config.yaml
d_model: 128
d_expert: 288
d_shared_expert: 0
normalize_top_k: false
routed_scale: 1.0
vocab_size: 9811
norm: "rmsnorm"
norm_eps: 1e-06
lr: 0.00298
beta2: 0.95
seq_len: 1024
train_tokens: 359500000
Below are experts of layer 4 (counted from 0) of a mixture-of-experts language model. Rows are named router (the router's row for the expert), up (a neuron's input weights, with its number), down (a neuron's output weights, with its number) and show model dimensions 0-127. Each number is 200 + 30 x the weight over its row's rms, rounded and kept within 0 to 999.
After each expert's rows: "comes before" lists some tokens at least twice as common just after its tokens as in all text; "comes after" lists some tokens at least twice as common just before its tokens as in all text. This comes from a sample of Wikipedia text that the model never trained on. Tokens count by the router's weight.

# expert 0
router,239,167,221,177,282,205,209,185,173,217,217,227,203,203,295,184,237,167,219,175,274,244,215,186,170,141,211,221,228,167,203,220,202,230,231,201,168,196,154,201,234,249,147,208,262,214,199,227,227,202,189,271,160,206,213,220,220,221,215,183,238,188,207,233,146,170,240,201,211,231,175,239,231,186,194,186,236,158,209,204,196,189,199,184,231,249,244,178,205,215,231,182,187,173,174,180,156,244,212,182,251,158,193,226,218,166,150,190,186,179,178,224,210,203,196,176,192,216,171,206,146,197,224,231,221,183,165,205
up0,216,180,143,186,191,268,206,191,165,148,197,209,207,186,189,150,158,186,140,169,211,179,206,227,197,178,180,239,245,140,208,208,173,196,191,201,220,218,135,158,223,204,198,226,281,225,177,190,213,138,173,229,126,201,177,189,183,201,225,190,221,172,213,221,159,213,213,197,184,201,225,216,143,252,227,198,224,150,222,188,202,241,238,136,208,184,150,229,270,202,207,217,184,212,241,236,225,202,241,202,205,169,235,232,207,217,207,133,200,203,157,210,197,183,187,206,188,253,197,210,217,197,182,204,201,246,221,218
down0,176,189,217,244,203,180,235,203,191,207,180,173,164,218,236,180,137,215,129,203,158,171,177,170,215,197,171,209,201,220,172,176,182,212,144,232,225,255,148,164,175,156,208,216,148,172,194,198,171,213,184,197,216,224,199,230,184,182,179,222,203,224,153,225,226,208,176,162,219,184,228,168,189,254,209,186,233,244,131,210,254,176,172,175,202,202,224,217,179,217,181,204,185,225,251,200,257,157,195,171,147,187,138,209,205,244,191,238,261,242,233,188,124,203,235,234,181,187,253,194,223,212,188,170,190,223,199,192
up1,213,266,189,165,234,146,250,191,239,205,183,233,211,192,199,169,170,137,198,171,233,228,282,193,176,129,150,204,229,168,207,186,178,171,148,203,168,206,217,164,167,180,144,175,234,180,176,205,210,201,196,235,218,228,232,218,226,164,190,216,228,226,208,241,126,170,214,220,213,135,154,251,205,260,203,204,236,218,157,213,194,240,218,182,215,223,212,203,212,214,187,171,181,221,148,209,223,199,197,211,185,178,237,181,159,198,199,156,178,162,180,172,247,226,172,202,193,207,196,231,226,177,176,195,193,227,229,169
down1,178,213,213,221,152,192,234,223,223,187,268,202,198,160,228,245,169,192,166,188,204,156,216,159,177,156,248,188,234,151,158,179,229,178,224,171,230,236,197,205,192,221,189,206,189,158,192,156,202,151,154,203,154,197,189,194,213,167,225,227,202,194,190,145,267,194,226,182,178,231,202,187,166,215,197,176,222,185,187,227,245,227,174,216,161,180,213,190,192,120,212,154,192,197,220,220,265,159,155,186,201,176,209,192,220,216,211,160,233,245,164,138,192,158,192,173,164,222,213,190,253,195,239,226,251,153,197,235
up2,206,192,258,234,198,203,202,197,195,183,198,233,164,209,256,165,231,167,213,255,149,247,219,236,217,230,185,219,270,197,194,179,178,206,236,217,214,208,178,229,153,190,216,188,203,159,181,249,135,186,254,243,196,180,178,181,210,163,216,201,180,222,139,218,202,196,187,215,233,236,222,198,219,188,223,200,262,195,179,245,157,191,223,214,155,223,227,194,182,175,236,194,185,188,166,147,160,184,269,200,233,176,222,168,207,152,283,199,140,198,212,183,191,181,237,174,166,211,196,191,184,192,172,195,183,176,217,137
down2,223,194,215,228,201,248,145,200,242,187,230,144,207,195,207,217,149,180,237,162,265,187,188,223,225,201,178,179,197,162,209,234,161,229,175,209,163,228,236,237,175,144,232,177,200,264,145,174,222,226,224,167,222,190,181,191,257,202,231,154,193,164,181,168,218,214,152,207,219,223,203,215,193,218,233,155,287,192,183,211,168,234,194,218,226,202,153,179,141,189,168,207,178,176,192,198,156,201,179,200,175,191,167,249,164,159,242,200,209,207,187,188,184,170,233,214,164,203,218,188,149,166,171,169,255,233,208,208
up3,249,299,146,171,192,206,215,233,163,210,162,147,233,192,222,202,167,214,201,208,188,160,214,233,178,203,225,189,150,188,208,208,230,152,195,237,213,192,175,200,204,227,157,138,214,206,212,212,259,201,203,193,182,233,247,196,207,189,225,245,248,198,181,242,196,236,214,224,209,191,143,245,173,173,190,161,178,191,171,193,109,183,180,150,226,191,194,202,213,224,218,226,164,175,203,207,231,206,160,196,177,226,222,195,148,233,189,151,192,172,182,214,181,221,201,203,214,180,196,187,208,241,140,237,248,261,184,180
down3,240,186,189,137,264,173,197,217,218,227,149,210,197,201,224,232,200,197,168,222,224,197,155,221,202,182,157,224,184,224,169,187,214,182,184,171,209,147,210,253,200,158,198,162,265,228,211,197,210,162,229,239,181,187,176,210,181,175,235,253,185,163,247,210,160,212,139,225,180,257,189,206,182,156,210,220,178,248,220,185,195,245,200,164,216,191,200,242,138,193,180,230,182,206,229,209,200,202,209,178,164,214,180,230,205,254,192,163,193,188,234,196,127,216,144,228,203,220,192,171,207,192,171,224,231,254,279,211
comes before: " of", " |", "|", " in", " for", "–"
comes after: " |", " a", " the", " first", "|", " was"

# expert 11
router,264,219,234,224,229,137,290,205,114,198,198,194,157,247,205,198,176,212,206,210,190,239,203,147,222,122,211,213,213,200,199,183,194,214,212,153,158,218,152,165,262,190,218,216,207,192,141,225,211,157,197,233,150,179,245,242,187,196,218,209,211,213,147,165,192,223,229,211,209,206,182,182,205,181,188,183,209,206,175,217,188,193,165,187,225,258,262,163,212,217,233,193,170,198,202,186,162,222,173,163,200,195,209,230,199,199,202,175,212,167,253,225,225,205,182,198,169,292,200,237,197,205,212,200,187,218,204,202
up3,199,249,251,230,191,219,246,199,186,201,191,201,244,174,272,209,172,229,207,148,182,214,237,221,172,198,155,189,188,228,221,218,173,227,193,130,232,255,179,169,187,206,208,232,165,185,193,237,211,204,195,233,261,199,141,244,169,200,194,207,187,211,218,277,172,228,191,199,193,213,187,198,184,195,185,202,239,177,192,225,173,257,252,155,184,221,218,216,189,171,222,193,233,193,179,183,147,184,224,215,249,180,153,205,197,200,222,157,173,170,203,181,178,170,219,216,159,143,268,238,167,174,136,221,158,206,177,207
down3,246,161,219,201,230,209,237,221,207,261,205,267,186,178,247,201,200,198,198,205,175,192,208,153,160,220,255,211,194,245,211,218,225,221,181,206,219,155,237,176,222,202,190,176,178,209,222,227,234,189,187,163,193,191,239,165,168,175,234,172,249,177,172,161,178,172,163,194,208,207,180,217,178,206,258,216,197,223,200,215,171,275,200,238,214,209,207,173,160,215,185,216,166,180,166,149,183,203,203,213,169,234,185,238,199,202,198,277,224,237,137,191,223,150,193,180,224,277,183,190,259,178,277,215,199,200,237,216
up4,172,235,161,187,193,198,229,134,164,188,208,205,188,181,204,181,232,234,173,169,223,181,241,193,165,157,253,259,164,221,203,207,201,175,158,208,161,239,180,170,210,169,158,229,227,203,162,156,230,261,213,195,192,203,140,207,186,219,227,164,226,193,203,198,163,190,206,214,267,181,195,224,194,174,157,227,200,193,201,199,195,236,188,148,201,199,200,215,214,162,199,242,262,200,251,150,125,210,166,233,180,176,244,227,174,189,197,222,194,150,221,237,248,228,222,182,222,218,222,217,220,214,237,189,207,134,167,152
down4,164,159,206,225,183,129,240,212,162,186,174,189,241,186,239,176,163,175,157,210,183,168,184,195,212,177,198,158,161,194,202,250,151,168,217,226,154,211,161,188,214,155,219,203,248,193,227,196,205,179,178,186,132,204,159,164,246,158,196,149,209,205,239,211,193,147,216,185,294,207,196,175,206,205,180,217,217,225,186,161,205,206,189,200,165,205,204,224,196,154,189,212,198,171,226,142,207,148,236,238,154,197,171,184,262,208,197,196,157,138,206,211,185,198,209,235,257,218,220,156,202,193,159,200,197,186,162,213
up5,195,215,228,205,200,233,223,138,196,220,220,182,211,191,217,229,241,196,245,164,227,186,191,247,170,207,201,214,122,222,184,156,235,203,214,233,200,244,173,174,191,160,179,266,213,197,240,213,209,226,190,138,216,186,261,253,232,215,246,233,205,190,176,225,238,155,231,191,221,196,167,201,157,174,212,180,209,204,193,233,178,245,209,201,152,208,161,141,249,195,196,234,206,141,234,184,198,199,248,217,219,145,197,202,213,146,201,206,204,240,232,251,196,176,234,209,207,221,205,213,279,181,247,217,181,169,180,198
down5,217,188,249,182,202,199,209,178,204,178,151,171,201,216,166,222,220,193,176,208,189,174,177,255,166,256,206,266,180,203,177,219,122,206,160,216,227,200,209,148,251,239,146,204,199,235,207,209,176,203,216,216,193,125,221,195,217,209,223,214,195,170,203,247,198,225,200,187,169,208,206,179,220,236,193,183,216,215,236,201,202,152,208,188,130,232,206,203,145,212,193,230,154,176,205,253,214,200,236,210,206,134,188,273,224,173,221,210,242,290,204,214,255,235,209,221,247,230,208,181,204,229,211,188,241,222,213,195
up6,171,178,230,173,206,192,196,195,247,159,234,214,247,227,215,157,192,124,255,195,242,168,190,176,223,209,233,197,202,189,200,206,223,218,223,138,261,279,169,201,213,215,193,257,207,176,187,183,155,245,161,206,156,229,184,239,149,199,226,182,192,245,209,193,199,140,221,188,181,172,210,171,194,195,201,199,170,223,200,234,205,261,200,227,217,193,222,140,184,167,280,210,205,196,158,169,201,219,243,168,233,184,173,219,186,221,191,205,200,214,226,219,228,163,170,192,152,177,235,225,185,246,183,181,186,177,202,256
down6,188,178,197,192,194,187,192,213,239,187,240,239,209,238,221,180,194,214,202,170,212,168,189,189,158,216,233,224,191,237,207,189,202,216,264,241,220,164,244,205,196,126,210,193,161,206,198,245,192,223,163,151,187,219,236,181,212,238,243,155,186,182,169,221,260,214,173,257,252,189,194,174,221,160,162,199,212,242,189,207,153,244,231,143,278,154,195,205,166,160,218,223,217,179,183,198,169,221,250,255,201,193,176,266,226,223,163,251,179,155,244,192,175,149,202,204,185,205,178,200,236,190,177,180,215,215,200,198
comes before: " |", " 0", "0", "1", "2", "3"
comes after: " 0", " |", " 1", " 3", " 2", " 4"

# expert 10
router,208,186,205,127,185,155,262,209,182,222,218,189,195,202,260,213,179,195,221,167,204,229,202,246,215,172,207,235,212,248,182,224,197,215,209,162,191,216,194,231,194,243,169,191,222,203,176,200,203,151,194,195,195,231,230,214,146,209,204,203,188,210,158,166,150,234,265,232,311,248,222,229,201,186,182,213,199,209,171,202,161,234,197,161,236,221,235,192,172,147,214,208,175,233,178,168,147,213,210,120,203,184,213,175,205,207,182,156,170,163,210,225,198,187,187,150,214,227,232,175,193,225,216,234,224,180,151,247
up16,233,201,212,145,264,213,165,206,147,166,236,168,186,200,221,221,227,182,200,207,221,187,196,206,224,164,182,264,185,181,208,188,193,274,187,142,260,226,189,227,210,251,203,152,258,233,212,205,187,186,184,203,180,179,230,213,231,242,197,202,241,180,200,255,176,220,271,241,174,193,203,177,148,211,238,242,207,233,200,213,233,197,242,175,177,228,235,200,190,183,177,205,182,197,230,245,252,235,185,123,186,217,236,184,210,171,178,204,149,191,165,198,216,206,193,180,210,193,224,187,230,174,248,272,191,211,184,192
down16,221,159,225,182,235,146,220,210,249,199,174,210,154,197,202,254,225,209,236,231,207,225,223,200,208,186,212,139,219,197,205,199,196,190,226,269,176,176,161,221,199,144,217,226,247,205,231,210,144,210,189,225,207,261,230,198,151,194,171,186,212,134,239,217,113,262,177,167,162,225,213,205,230,221,180,200,206,183,161,206,155,249,198,235,194,250,185,199,238,164,202,195,198,164,184,186,194,213,204,213,200,141,145,213,149,226,166,185,190,236,255,223,204,223,227,176,232,175,188,200,161,203,193,220,179,203,217,236
up17,208,211,257,201,157,217,212,253,176,206,228,241,179,177,193,162,176,199,200,200,121,211,195,183,218,162,174,190,227,202,241,148,201,162,213,166,164,138,157,227,224,197,240,209,153,219,183,190,187,198,233,186,246,169,246,217,184,221,234,214,231,241,144,182,177,220,174,226,148,233,221,210,196,202,185,200,173,233,193,200,137,204,167,208,210,192,157,151,181,221,217,221,154,255,173,193,197,199,151,208,171,231,259,196,187,220,205,144,188,155,189,162,230,195,197,158,221,185,213,199,224,217,203,174,108,219,180,212
down17,235,188,207,204,261,206,216,152,188,217,208,132,222,168,182,234,203,211,216,172,224,222,175,196,243,195,277,166,145,242,197,200,144,224,207,224,240,186,207,176,163,231,211,203,238,185,187,204,199,234,228,253,208,232,223,135,197,212,218,175,158,178,233,232,258,224,239,163,211,193,220,193,234,249,218,216,267,212,237,149,181,167,205,197,218,225,177,224,225,203,215,184,196,206,178,187,204,164,232,180,149,176,192,186,198,269,271,193,166,180,240,201,231,199,218,197,139,235,168,194,179,213,189,163,205,206,234,190
up18,215,158,239,166,182,187,275,178,172,196,207,193,226,299,209,224,223,206,145,194,184,222,226,222,194,214,158,206,265,126,206,216,221,206,240,184,218,161,196,213,208,206,189,228,225,263,215,235,240,202,237,254,217,198,205,203,213,260,251,215,198,193,166,150,207,208,211,182,255,210,188,220,249,199,189,213,270,225,178,214,221,231,207,165,224,188,240,183,188,205,257,177,236,204,232,199,220,230,186,187,228,171,253,176,219,229,174,169,243,191,229,240,196,230,200,233,199,221,249,203,200,189,217,169,196,185,185,164
down18,216,157,187,213,174,179,239,181,161,245,229,195,177,195,188,214,181,199,183,120,165,196,168,187,189,179,171,201,234,250,142,156,192,209,209,199,201,215,190,233,213,227,234,127,190,221,172,157,217,177,262,247,226,196,138,216,184,157,220,174,190,151,247,198,218,263,240,201,199,159,151,190,215,193,254,187,228,218,221,220,179,215,207,188,174,217,212,244,233,139,219,195,210,189,209,168,230,169,241,175,194,176,262,230,201,215,190,240,183,225,240,158,210,149,189,190,241,204,193,186,186,187,164,217,185,176,189,263
up19,187,283,240,181,195,145,236,194,173,199,188,185,192,192,239,238,182,158,247,227,217,176,193,178,216,151,220,258,188,230,215,159,158,190,204,155,215,234,162,198,127,181,180,224,234,215,195,186,203,244,220,136,181,187,224,158,205,235,209,177,197,200,172,180,195,183,224,209,210,216,240,168,197,263,198,212,210,179,183,174,175,165,177,179,172,147,197,200,212,197,210,241,243,220,224,171,140,260,168,179,258,197,199,205,218,191,197,180,208,201,143,230,290,201,209,134,211,191,212,200,190,200,176,226,193,204,194,239
down19,197,210,243,203,176,192,236,140,208,249,179,221,188,180,230,290,255,176,159,147,217,214,200,233,254,207,194,216,204,143,147,245,220,201,231,206,187,181,162,242,195,229,242,192,195,216,181,163,196,221,221,203,215,201,194,220,144,198,202,172,182,135,185,158,229,231,174,203,206,229,199,177,193,250,243,235,162,215,221,222,199,196,188,167,196,181,191,159,233,181,165,195,205,265,167,184,217,183,225,171,179,157,178,229,242,226,221,202,206,213,219,156,147,187,184,216,173,142,176,194,216,208,194,244,168,167,191,132
comes before: ":", "\n", "==", " ", "=", "-"
comes after: "\n", "-", " ", ")", "==", " •"

# expert 15
router,224,228,162,168,209,122,229,207,191,159,231,187,221,209,220,187,199,228,208,208,236,193,230,184,220,181,229,235,180,201,200,202,221,173,188,139,176,227,166,152,200,221,221,220,241,196,206,201,180,202,173,170,152,181,168,247,177,167,233,244,206,202,137,191,149,223,173,233,221,202,213,189,235,213,217,165,216,134,208,221,184,139,165,194,235,233,253,212,248,172,209,226,208,174,224,184,96,200,188,193,221,170,223,162,209,227,195,172,208,145,207,214,232,187,249,185,221,246,221,231,157,142,194,203,209,168,172,194
up16,200,207,178,203,203,234,238,193,212,147,173,184,218,248,193,190,196,210,248,201,190,170,291,275,202,217,127,232,213,231,208,225,201,207,221,176,191,188,215,228,217,225,204,275,213,239,173,226,179,214,174,172,247,210,180,218,182,135,232,220,236,261,153,191,210,170,214,200,209,222,210,198,157,246,223,182,212,200,193,228,190,211,246,202,145,233,192,217,221,196,167,167,239,188,167,260,145,211,187,167,213,172,167,182,167,271,186,130,229,217,190,174,194,177,189,218,218,195,187,189,173,179,164,187,212,191,176,227
down16,200,165,206,207,211,183,168,210,189,195,200,194,176,155,184,200,212,157,234,184,205,218,203,187,180,220,226,180,189,258,245,190,206,175,221,169,215,188,180,214,235,209,199,229,186,201,219,224,207,237,178,165,262,189,176,235,170,167,175,164,162,189,247,181,239,238,225,195,187,216,231,244,233,196,232,203,282,164,221,225,189,210,255,225,168,229,214,136,213,229,227,163,212,183,176,171,218,220,136,169,178,201,202,211,206,178,216,222,257,208,199,237,168,153,169,230,182,202,130,208,155,190,222,108,212,117,206,180
up17,182,170,170,167,175,203,218,179,180,192,243,185,162,228,209,221,222,178,241,206,177,232,225,195,155,177,203,233,198,129,249,250,203,254,185,200,195,218,198,147,187,155,179,163,225,204,267,205,231,236,245,195,211,201,157,220,167,170,213,245,255,177,167,209,180,215,204,224,198,269,235,208,206,192,232,213,187,186,202,195,173,157,171,221,228,204,231,191,183,230,224,204,186,211,143,216,210,192,170,151,230,218,206,178,233,223,185,153,224,164,159,168,218,203,202,161,183,202,216,232,168,188,307,243,187,229,148,210
down17,143,217,197,205,179,221,212,180,195,224,184,263,222,193,203,214,201,183,204,160,203,176,207,173,169,200,144,177,242,205,179,174,222,188,185,161,220,178,186,218,180,233,260,206,202,136,183,263,199,217,222,164,200,227,228,181,197,172,195,190,180,224,217,203,228,176,147,223,179,235,213,205,171,116,188,191,225,187,178,232,219,219,167,121,144,210,217,234,203,193,204,191,207,204,233,232,178,210,186,282,164,215,210,157,182,149,218,225,172,192,193,208,122,231,184,197,207,179,190,216,192,208,245,203,214,222,135,113
up18,222,174,199,167,244,210,176,144,185,200,198,220,160,188,244,191,260,162,222,180,213,203,196,219,238,223,192,194,193,181,235,239,193,202,239,187,196,238,177,220,195,201,154,220,213,223,168,219,210,246,222,246,216,203,124,190,200,199,184,198,213,188,138,184,232,153,217,260,262,199,122,168,233,184,213,225,183,174,223,271,192,238,150,217,204,174,199,218,195,214,231,127,216,160,190,167,161,199,168,215,212,204,214,215,164,169,213,149,203,149,152,156,197,197,216,153,178,215,195,260,164,184,187,200,234,202,204,214
down18,177,165,186,209,229,173,187,208,138,217,168,229,211,221,159,189,207,227,244,184,179,226,190,193,209,228,163,177,183,224,103,209,220,197,188,193,182,173,261,212,168,143,172,201,180,190,179,229,209,267,192,224,227,209,222,150,154,215,183,204,156,141,155,196,222,231,154,241,181,217,159,224,218,248,180,187,193,197,193,226,214,193,205,195,189,173,212,203,204,208,158,161,146,181,178,213,192,162,255,228,211,216,239,246,168,202,229,193,205,186,243,183,185,254,204,169,214,172,167,219,173,112,157,206,211,195,213,253
up19,228,255,188,174,194,186,214,208,161,221,269,220,217,225,230,178,208,227,228,205,232,219,261,203,260,192,221,207,180,187,253,194,240,208,179,188,185,157,200,209,258,224,181,214,221,294,240,183,181,247,233,231,155,205,191,221,177,243,221,223,204,226,166,164,186,266,207,249,231,209,192,169,198,195,225,184,209,228,215,236,164,170,188,192,232,203,201,141,213,186,197,245,229,173,236,188,158,174,181,201,212,216,211,179,197,193,188,208,147,215,221,238,244,147,232,255,149,214,202,206,190,171,222,182,205,164,136,219
down19,157,145,153,189,209,184,228,240,247,205,216,158,167,218,257,216,184,212,189,207,212,156,289,188,159,223,242,269,207,160,214,197,202,175,223,150,255,215,242,165,234,252,228,212,200,195,228,203,202,229,207,185,158,191,176,183,207,207,211,248,224,253,219,166,260,205,244,230,179,198,199,179,219,183,225,167,222,180,205,180,180,177,264,179,196,219,209,233,191,220,175,173,219,147,198,133,229,177,169,207,109,209,178,188,170,233,200,191,206,219,223,233,177,218,201,198,209,237,190,220,190,196,212,181,186,198,194,163
comes before: " the", " a", " his", " age", " 1", " time"
comes after: " of", " in", " at", " on", " to", " from"

# expert 12
router,226,193,239,208,218,170,219,155,163,142,237,234,203,249,206,178,204,197,226,245,203,231,221,238,231,196,188,204,203,208,193,184,249,238,247,186,227,202,194,175,168,238,179,232,214,212,216,262,219,164,214,191,171,215,212,209,206,200,217,173,231,265,114,170,147,202,223,228,197,185,182,183,198,220,189,216,229,175,168,199,132,204,183,215,273,229,204,172,217,199,219,243,238,191,194,214,149,238,259,180,238,163,205,190,155,221,230,162,184,178,222,218,213,188,243,187,200,209,209,221,184,142,236,237,193,229,123,219
up16,232,169,210,251,199,155,159,195,159,245,219,222,185,258,187,162,174,166,169,215,190,193,188,217,138,178,163,198,254,255,246,127,202,222,205,156,205,249,206,199,168,212,222,206,221,185,187,216,227,174,210,197,167,167,229,237,199,183,251,172,165,212,148,174,169,168,231,172,200,202,215,204,230,160,164,229,217,194,227,227,221,156,165,222,199,209,195,145,227,212,198,193,144,203,166,213,213,195,248,192,214,152,209,229,180,192,209,178,202,216,165,203,228,196,175,92,204,239,195,180,242,221,167,239,218,209,198,224
down16,199,259,180,186,204,186,231,204,157,155,196,243,214,209,182,234,217,241,206,200,224,227,199,196,227,177,218,143,170,187,212,263,198,137,193,249,180,157,211,186,203,192,225,179,199,218,200,202,167,229,188,193,229,187,200,186,197,176,173,210,227,274,196,181,190,205,167,198,147,195,146,180,182,212,196,129,234,192,177,203,160,191,233,208,229,207,187,170,158,228,225,189,220,222,219,184,185,223,177,197,135,197,173,269,225,240,185,256,259,194,228,179,182,216,240,246,201,264,201,206,152,102,199,176,224,210,219,191
up17,223,202,230,195,187,206,200,183,251,223,252,261,162,257,242,226,196,168,149,210,220,182,217,235,198,174,218,269,239,194,167,247,243,250,206,208,197,214,207,209,255,184,219,173,190,175,230,224,220,156,156,186,135,174,206,201,228,136,205,165,224,219,223,202,201,199,200,219,262,220,247,179,230,180,201,200,175,201,158,230,162,193,224,200,166,164,196,238,230,191,179,210,216,164,141,193,181,158,171,187,201,228,227,164,168,227,182,152,179,191,191,205,184,180,229,224,190,273,241,210,205,221,208,279,191,192,209,192
down17,215,205,133,203,186,248,139,237,223,198,199,188,268,162,189,243,187,191,169,186,184,141,213,180,154,230,193,241,202,226,178,154,157,189,204,179,221,141,199,236,200,210,232,187,176,172,260,212,221,201,159,202,247,193,170,229,232,245,195,223,230,178,179,186,184,238,187,212,244,196,223,160,149,180,180,169,220,236,193,185,221,205,199,213,219,213,247,182,259,167,180,169,264,192,180,196,184,161,188,230,181,183,144,176,195,168,241,171,246,215,164,157,136,187,178,253,227,214,172,209,166,215,177,191,212,205,191,212
up18,241,167,167,202,242,126,150,156,190,240,245,150,208,192,233,169,251,172,198,218,200,217,201,221,200,198,217,207,185,162,159,190,179,192,193,252,166,187,135,221,185,230,139,191,168,166,194,209,137,206,214,205,206,242,192,129,222,191,258,177,173,202,208,182,178,196,199,267,214,199,222,194,166,257,189,195,205,207,196,214,203,155,218,188,224,278,191,210,184,179,220,207,233,252,209,200,150,191,176,186,180,235,217,212,193,188,163,169,185,187,192,190,208,205,202,176,146,213,240,212,251,180,212,275,228,176,203,224
down18,145,132,182,234,230,168,163,184,205,204,234,186,161,206,197,282,193,194,178,179,177,198,196,223,204,143,147,213,187,200,131,176,154,174,223,213,228,173,185,200,243,231,141,211,228,165,182,197,228,213,207,209,232,166,185,224,183,215,206,180,185,216,176,218,197,247,215,241,212,254,205,199,262,233,199,178,158,245,208,208,195,184,155,171,237,223,215,189,211,192,232,189,264,221,178,188,183,177,156,212,201,186,219,150,176,200,216,193,172,145,190,187,205,237,193,248,219,134,219,202,195,243,191,217,151,212,134,237
up19,254,207,224,199,186,190,251,246,177,199,166,203,166,229,178,191,185,169,245,249,191,180,182,202,192,220,172,222,145,169,147,210,202,185,177,189,158,202,191,162,192,212,148,245,180,212,209,172,152,131,186,233,171,212,193,173,211,211,158,186,180,135,223,155,218,231,199,197,260,237,195,183,233,166,229,241,209,214,167,197,243,177,171,233,159,211,225,172,182,209,244,242,212,199,220,172,195,210,236,192,193,167,207,241,232,174,189,184,210,175,142,202,257,177,152,185,187,262,254,198,202,219,244,227,192,171,264,205
down19,150,197,224,175,209,251,228,191,211,214,242,190,245,207,165,241,201,195,129,228,190,175,185,162,237,238,193,184,204,208,170,222,149,181,195,184,205,199,217,131,221,212,152,221,193,184,259,143,239,179,192,180,185,222,187,255,220,216,167,252,143,167,182,246,229,215,214,206,186,258,202,183,253,156,193,211,222,197,169,216,209,179,184,210,249,183,201,211,189,230,201,207,203,128,214,253,228,259,233,188,228,182,191,160,232,207,261,167,220,227,181,206,155,231,200,236,209,165,175,184,206,184,182,226,159,231,190,170
comes before: "\n", " The", " He", " In", " It", " he"
comes after: ".", " =", "==", " ==", " ===", "==="

# expert 8
router,250,234,229,196,213,166,224,132,176,218,245,274,232,214,234,166,186,210,181,205,162,236,243,183,187,149,164,243,194,215,208,187,221,198,222,223,205,193,169,169,167,230,231,206,225,153,213,244,220,196,199,213,177,268,170,210,159,192,240,242,226,281,148,189,217,186,227,199,205,246,186,213,244,231,160,194,213,199,173,210,176,177,185,198,205,224,220,208,204,242,244,249,246,171,216,206,169,207,226,169,232,170,224,232,189,251,259,162,190,153,200,199,211,181,202,235,227,182,189,219,161,180,214,210,222,232,149,184
up3,214,207,151,143,182,191,176,146,211,181,225,221,257,274,202,211,159,181,258,291,176,210,259,233,214,204,157,258,206,146,149,186,227,218,194,212,202,181,158,176,175,234,199,202,245,189,194,217,184,173,235,178,235,215,224,181,180,193,189,142,228,225,215,131,219,182,226,224,191,202,182,219,222,228,195,167,232,185,174,209,248,207,191,229,233,222,192,218,171,190,193,208,196,221,213,258,232,200,208,216,186,191,204,179,213,178,174,158,226,167,189,280,188,231,215,224,223,190,215,190,192,161,184,176,143,240,217,184
down3,214,246,214,210,241,188,155,258,184,248,219,214,196,184,171,216,179,228,191,234,203,197,145,219,251,252,223,222,162,227,200,202,231,198,224,214,217,172,118,155,200,185,187,186,220,134,170,201,227,220,189,155,218,256,225,175,195,260,191,199,228,243,192,244,153,207,234,253,194,197,223,181,152,213,163,184,258,208,194,184,231,217,221,186,182,237,145,231,194,188,201,175,170,201,242,227,217,162,178,204,224,152,240,233,199,170,154,186,170,191,211,157,159,218,193,224,233,191,225,205,189,223,222,193,256,245,178,180
up4,240,255,169,191,209,198,192,162,206,183,226,212,206,230,202,240,205,202,224,174,169,291,235,222,221,197,219,238,189,207,165,191,229,171,237,188,221,272,171,162,237,214,213,216,246,187,181,216,246,214,211,188,208,215,204,171,186,200,200,188,220,224,182,170,161,201,191,192,180,173,224,211,236,178,205,243,195,212,155,185,142,245,165,182,232,251,228,163,194,234,206,277,208,196,176,196,155,181,221,203,230,116,248,207,240,252,192,124,214,203,233,215,202,229,191,207,210,176,199,199,206,184,176,174,231,240,126,188
down4,185,172,186,233,214,191,192,189,201,189,257,164,221,212,147,202,186,206,174,244,230,169,150,143,207,215,191,183,211,221,224,213,208,212,221,176,229,181,134,255,208,153,209,208,173,181,143,239,211,214,240,194,134,204,257,199,218,180,193,158,238,204,173,215,205,176,160,121,169,150,209,188,206,215,183,122,182,246,269,135,235,165,219,215,200,196,155,232,180,196,183,233,211,212,197,162,205,232,202,226,179,240,173,245,207,179,225,193,206,225,186,254,231,199,206,174,181,246,188,210,203,157,171,178,203,209,223,205
up5,198,229,224,212,237,227,195,193,203,224,221,202,198,221,202,228,178,175,213,239,172,206,224,198,206,195,152,193,163,231,176,202,204,188,216,259,187,203,126,203,181,221,205,252,205,207,215,184,257,165,158,251,208,187,229,163,207,212,182,135,217,219,199,199,150,222,224,289,252,152,219,186,212,225,243,226,202,205,213,166,186,199,186,189,186,191,200,201,148,149,223,243,227,169,184,228,163,228,182,243,229,139,189,177,245,155,209,169,214,215,222,203,164,122,217,194,190,197,178,174,212,258,211,157,137,166,235,180
down5,198,209,265,207,211,237,238,239,227,210,197,258,189,186,197,213,192,169,191,258,187,170,196,235,209,246,223,178,178,217,185,181,199,207,168,238,187,231,179,259,197,241,261,189,214,191,182,193,199,184,177,225,261,218,166,154,174,201,156,164,242,232,187,193,220,181,209,225,258,242,196,212,260,193,233,169,210,251,212,210,174,196,210,221,178,189,251,218,204,207,203,239,185,103,216,149,194,231,123,240,205,178,226,207,230,193,195,169,230,236,169,164,165,198,201,194,217,198,230,187,215,162,257,211,161,217,195,169
up6,200,272,247,197,175,215,236,212,205,219,197,196,251,190,201,163,175,210,195,132,178,179,238,187,198,157,193,215,216,226,220,149,206,208,205,239,280,196,143,193,170,186,176,200,215,197,223,232,184,198,185,236,146,197,181,257,243,199,223,242,217,254,180,195,227,185,225,209,188,189,165,215,169,183,224,184,165,185,158,241,210,184,219,166,226,191,161,190,183,187,146,226,224,165,217,229,219,213,204,218,184,228,203,193,197,264,225,210,183,200,244,207,177,176,169,219,213,179,268,271,184,216,120,186,209,214,137,160
down6,221,204,207,205,193,205,146,171,167,216,185,193,206,224,231,220,181,228,198,190,263,216,151,233,169,207,181,174,206,161,204,192,161,219,160,188,217,209,194,214,210,182,211,178,246,202,181,190,228,247,221,215,220,175,181,172,213,205,150,202,195,172,227,192,195,158,260,207,228,221,218,155,225,191,208,289,176,245,146,188,189,142,240,226,200,190,154,222,215,221,186,189,169,238,192,205,273,140,197,258,190,232,190,226,166,239,165,234,195,222,145,182,203,210,129,179,206,229,187,206,137,244,158,196,251,228,198,180
comes before: ",", ".", "–", ")", " and", " to"
comes after: " in", ",", "–", " In", "In", " 18"